config.toml
n_layer = 16
experts_per_token = 8
activation = "gelu"
router_bias = true
init_std_router = 0.0122
n_kv_head = 8
vocab_size = 32768
norm = "layernorm"
tie_embeddings = false
init_std_qkv = 0.0244
Below are experts of layer 8 (counted from 0) of a mixture-of-experts language model. Rows are named up (a neuron's input weights, with its number), down (a neuron's output weights, with its number) and show model dimensions 320-383. Each number is 128 + 24 x the weight over its row's rms, rounded and kept within 0 to 255.
Before each expert's rows: "raises" lists some tokens whose logits its average output raises strongly, later layers aside. This comes from a sample of Wikipedia text that the model never trained on.

# expert 10
raises: "own", ".)", "apt"
up0 [177 111 115 100 133 110 156 117 148  93 173  94 140 119  95 119  86  96 137 133 115 100  76 117 105  89 136  98 145 110 134 185 150 129  84  87 115 138 160 127  90 145 135  95 128 119 123 129 137 108 146 141 115 132  98 151  88 133 108 127 124 154 122  81]
down0 [151 122 150  99 180 165 130 137 133  95 167 110 108 151 157 121 125 131 115 127 161 117 153 111 171 171 115 147 183  71 116 160 143 125  85 145 110 106 115 123 146 153 107 135 115 144 152 113 200 140 109 120 135 136 177 136 115 124 127 105 171 144 119 157]

# expert 79
raises: "–", " Cup", "/"
up0 [131 167 116 104 126 146 133 167 110 159 139 102 119 129 136 145 126 182 142 143 120 160 172 114 100 101 149  83 113 106 121  84 144 117 128  71 109 139 153 109 147 132 136 147 140 111 154 134 147 157  90 136 102 144 226 156 170 115 122 128 151 134 136 112]
down0 [114 110 124 108 139 104 136 126 147 161 158 119 122 160  88 101 163 141 139 121 155 120  53 134 126 129 134 148 159 143 152 155 122 152 107 139 149 110  84 132  99 140 136  81 155 157 137 161 118 105 130 111 141 141 115 109 113 133 129 150 166 127 146  93]

# expert 120
raises: " RAF", "ship", "ction,", "}}"
up0 [112 164  91 121 130 123 114 149 139  97 149 131 110 130  96 141 164 130 153 144  60 165  98 103 126 159  98 114 133 170 143 147 147 118 146 134 103 115 153 135 170 114 156 104 102  89 163  98 136 100 119 100 141 110 156  93 132 138 101 123 174 115 110 118]
down0 [108 111 153 116 129 112 114 118 138 180 133 140 139 134 141 100 108 132 112 118 106 123 154 186 126  81 149 100 121 109 131 125 169 117  75 139 152 130 150 173  99 133 128 166 118 113 139 142  94 109 119 121 152 122 133 134  90 130 138 122 164 164 167 142]

# expert 6
raises: "-t", "-p", "-w"
up0 [100 156 134 126 130 122 149 173 186 128 116 121 128 153 120 126 138 148 106 109 172  77 126 164 103 109 124 110 117 137 123 108 128 104 115 110 118 163 157 109 100 137  87 144 123 117 123 129 142 159 121 150  90 122 149  83 162 150 122  94 122 178 114 145]
down0 [104 141 158 120 105 128  72  90 114 108 154 124 156  89 115 122 120 123 171 160 172 161 102 139 121 131 101 150 161 160 123 149 176 162 163 117 103 111 129 154 145 125 138 116 152 138 140 150 123 101 128  92 110  96 140 135 133 160 129 105 128 103 171  97]

# expert 35
raises: "\n", "-", "|", "—", "\""
up0 [151 135 118 139 153  90 129 129 104 125  97 138 143 134 128 101 126 111  98 137 100 113  91 141 110 118 136 142 112 140 144 113 101 134 175  86 150 144 124 111 126  79 123 132 134 159 139 135 138 132 125 128 108  55 150 138 127 140 145 123 137 124  96 113]
down0 [154 103 136 116  77 147 119  98  86  91 122 170 107 128 140 143 119  97 113  99 135 151 102  87 117 172 111 125 133 163 148 178 134 154 146 122 140 130 152 137 106  98 171 158 120 168 115  79 133 117 109 128 174 135 153 100 152 123 127 116 142  97 127 132]

# expert 118
raises: "ered", "room", "erg"
up0 [163 155 114 139 168 153 150 113 103 161 115 112 138 117 157 148 145 145  58 145 163 115 110 123 118 110 168 111 111 140 122 131 165 170 125 118 144 126 105 120  95 153 104 138 150 129 164 132 126 152 172 154  83 158 131 116 126 139 123 110  55 126 117 104]
down0 [131  89 129 107 126  98 119 123 130  89  99 150 126 175 113  85 133 131 143  75 126 177 126 123 136 130  79 164 146 111 105 150 108 142 150 120 114 130 153 142 112 129 131 127 123 118  96 120 115 117 116  74 129  94 139  83 177 126 117 164 155 112 151 126]

# expert 73
raises: "U", "FA", "TA", "I", "RA", "TC"
up0 [112 112 103 111 112 135 139 151 164 120 141 113 111 128 115 120 113 133 143 114 160 117 149 184 113 130 106  71 115 114 146 121 127 150 165 152 120 155 159  93 153 113 160 127 142 142 138 169 140 132 109 184  83 146 170 145 162 139 159 153 102 122 137 145]
down0 [123  98 144 123 143 100 140 127  77 180 117 106 175 113 111 143  89 132 128 175 138 176 106 126 131  88 120  97 135 135 138 168 148 143 126 139 145 106 140 121  96 147 114 175 104 118 103  95 138 124 147  98 180 131 133 144 106 130 148 105  77 107 141 113]

# expert 114
raises: " II,", " (DST):", "ter,", "cher"
up0 [103  92  99 139 109 178 134 115 135 114 156 107 155 108 109 151 139 120 128 152  97 165  96  98 119 117  99 119 106 120 198 134 131 106 139  92 131 123  98 154 145  83 103 149 123 123  97 158 122 122 151 106 135 147 140 126 107 113 100 135 146 165 173 128]
down0 [132 118 115 115  82 156 159 114 110 144 124  93 134 144 146 135 143  99  66 142 148 103 116 131 127 133 143 127 141 151 141  74 122 145 116 152 128 130 113 159 171 128  86  93 117 145 162 169 139 128 112 117 109 111 147 117 179 141  80  99 139 108 155 164]

# expert 55
raises: "at,", "mat", "other"
up0 [147 158 166 130 114 118 117 117  85 146 155 119 123 106 122  85 151  99 132 136  99 139 142 118 104 175 115 112 102 147 129 175 179  99 124 159 123 168 116 147  98 177 139 111 157 101 112 133 133 100 141 122 136 194 126 117 139 146 158  97 121 138 136 127]
down0 [147 122 137 140 143 119 175  68 196  92 101 165 150 157 108 110 144 149 119  83 126 139 128 149 133 133 143 138 144 131 126  90 132 125 156 131 122 102  95 116 130  91 118 113 139 106 177 106 132 154 108 180  89 154 127 114 107 162 117 124 116 134 122 140]

# expert 74
raises: "3),", "″N", "ey,", "ș", "0,", "0,000"
up0 [103 134 132  98 117 128 108 156 103 130 136 114 122 139  95 121 163  83 129 116 128 137 151  93 144 183 126 125 122 109  80 167 133 140 125 113 124 125  99 110 157 125  92  95 112 165 102 135  88 125 166 128 112 127 112 167 162 133 116  98 166 109 167 106]
down0 [116 123 119 111 115 137 116 105  98 126  92  98 107 148 109 116 165  91  89  74 167 131 123 125 109 149 160 129 143 125  95  95 133 171  98 142 136 121 117 151 132 119 132  80 100 110 146 152  99 133 131 131 126 172  81 141 149  71  89 121 119 163 140 116]

# expert 47
raises: "arian", "ical", "ian,", "ia)", "ari", "uel"
up0 [165 142  94 124 129 129 150 144 182 121 148 129 122 111 109 134 143  77 141 100 152  97 129 125 132 131 172 133  69 135 111 126  99 141 146 121 112 123  84 142 126 138 148 134 172 128 209  83 102 131 142 122 105  95 142 138 160 129 119 118  99 110 145 104]
down0 [136 122 120 126 119  91 110 122 113  94  83 119  99 159 146 116 113 128 153 129  99 123 131 141 153 138 119 153  90  95 130  90 138 111 165 140 117 101 123  75 123 142 134 152  98 124 127 146 158  98 113 110 111 134 121 130 174  90 162 149 141 100 158  88]

# expert 98
raises: "s.\"", "ations:", " whom"
up0 [119 112 108 127 157 143 154 149 165  67 121 120 109 137  83 136 123 164 118 182 143 118 103 113 130  80 107 115 126 188 141  86 155 141 152 142 150 116 133 144 120  85 103 113 151 163  78 131 118 142 138 142 104 118 129 121 179 144  99  98  86 127 155 103]
down0 [ 89 116 125 168 101 116  98 130 109 179 123  99 145 126 145 138  89 124  88  98 107  89 131 117 131 118 113 169  95  64 120 108 157 159 130 151 128 123 126  57 146  93 134 147 112 104 137 127 115 172 125 114 145  99 117 104 147 130 157 164 146 125 127 139]

# expert 122
raises: "ense", "je", "jan", "ford"
up0 [151 117 131 137 135  82 117  99 157 149  99 129 127 148 126 158 106 127 134  91 116  81 145 107 118  93 133 187 136 106 121  86 112 104 137 115 160 173  92  91 135 131 185 141 155 123 160 144 172 122 125 180 184 135 167 164 141 109 136  90 115 146 144 129]
down0 [ 87 130  74 103 142 126 181 146  94  63 122  81 157  94 148  94 109 151  80 165 147 150 121 112 121 100 120 103 123 156  94 172 165 137 109 128  91 119 154 156 103 156 122  94 130 142 124 144  95 134 147 122 111 144  81 198 108 140 142 145 109 123 110 145]

# expert 95
raises: "|---|---|---|---|", "inal", "ly,"
up0 [123 150 133  76 165 171 146 108 103 165  81 139 163 162 172 117 124 168  98 144 136 148 141 127  98 124 151 135 128 142 122 121 141 131  91 163 133 143  68 114 139 165 108  94 118 136 102 135 115 152 160  94  91 108  68 136 122 133 146 139 111 106 149 145]
down0 [145 113 150  94  73 167 137  70 144 158 157  97 139 120 109 157 115 162 111 130 114 173 124 143 105 127 153 135 116  76 130 102 111 132 128 113  99  63 161 127 171 126 114 161 149  87 156 134 169 131 126 114 102 116 136 160 123 122 134  90  83 129 130 185]

# expert 42
raises: "el,", "el.", "rum", "al,", "9:"
up0 [ 98 146  87 110 110 164 163  83  91 126  91 118 101 134 150 128  90 142 163 138 125  80 120 108 144 123 111 151 168 120 124 129 180 139 124 144  95 122 103 120  98 139 151 143 138 134 155 112 144 132 181 104 160 118 124 121 106 121 132 107 133  99 104 109]
down0 [137 115 130 160 149 110  99 143 114 113 132 139 147 119 149 119 122 193  92 121 113 125  73  97 166 120 147 138  92 113 133 112 114 160 132 126 107 115 110 126 115 114 137 148 103 114 152 177 134 134  75 153 109 131 123 117 103 158 130 139 146 115 116 106]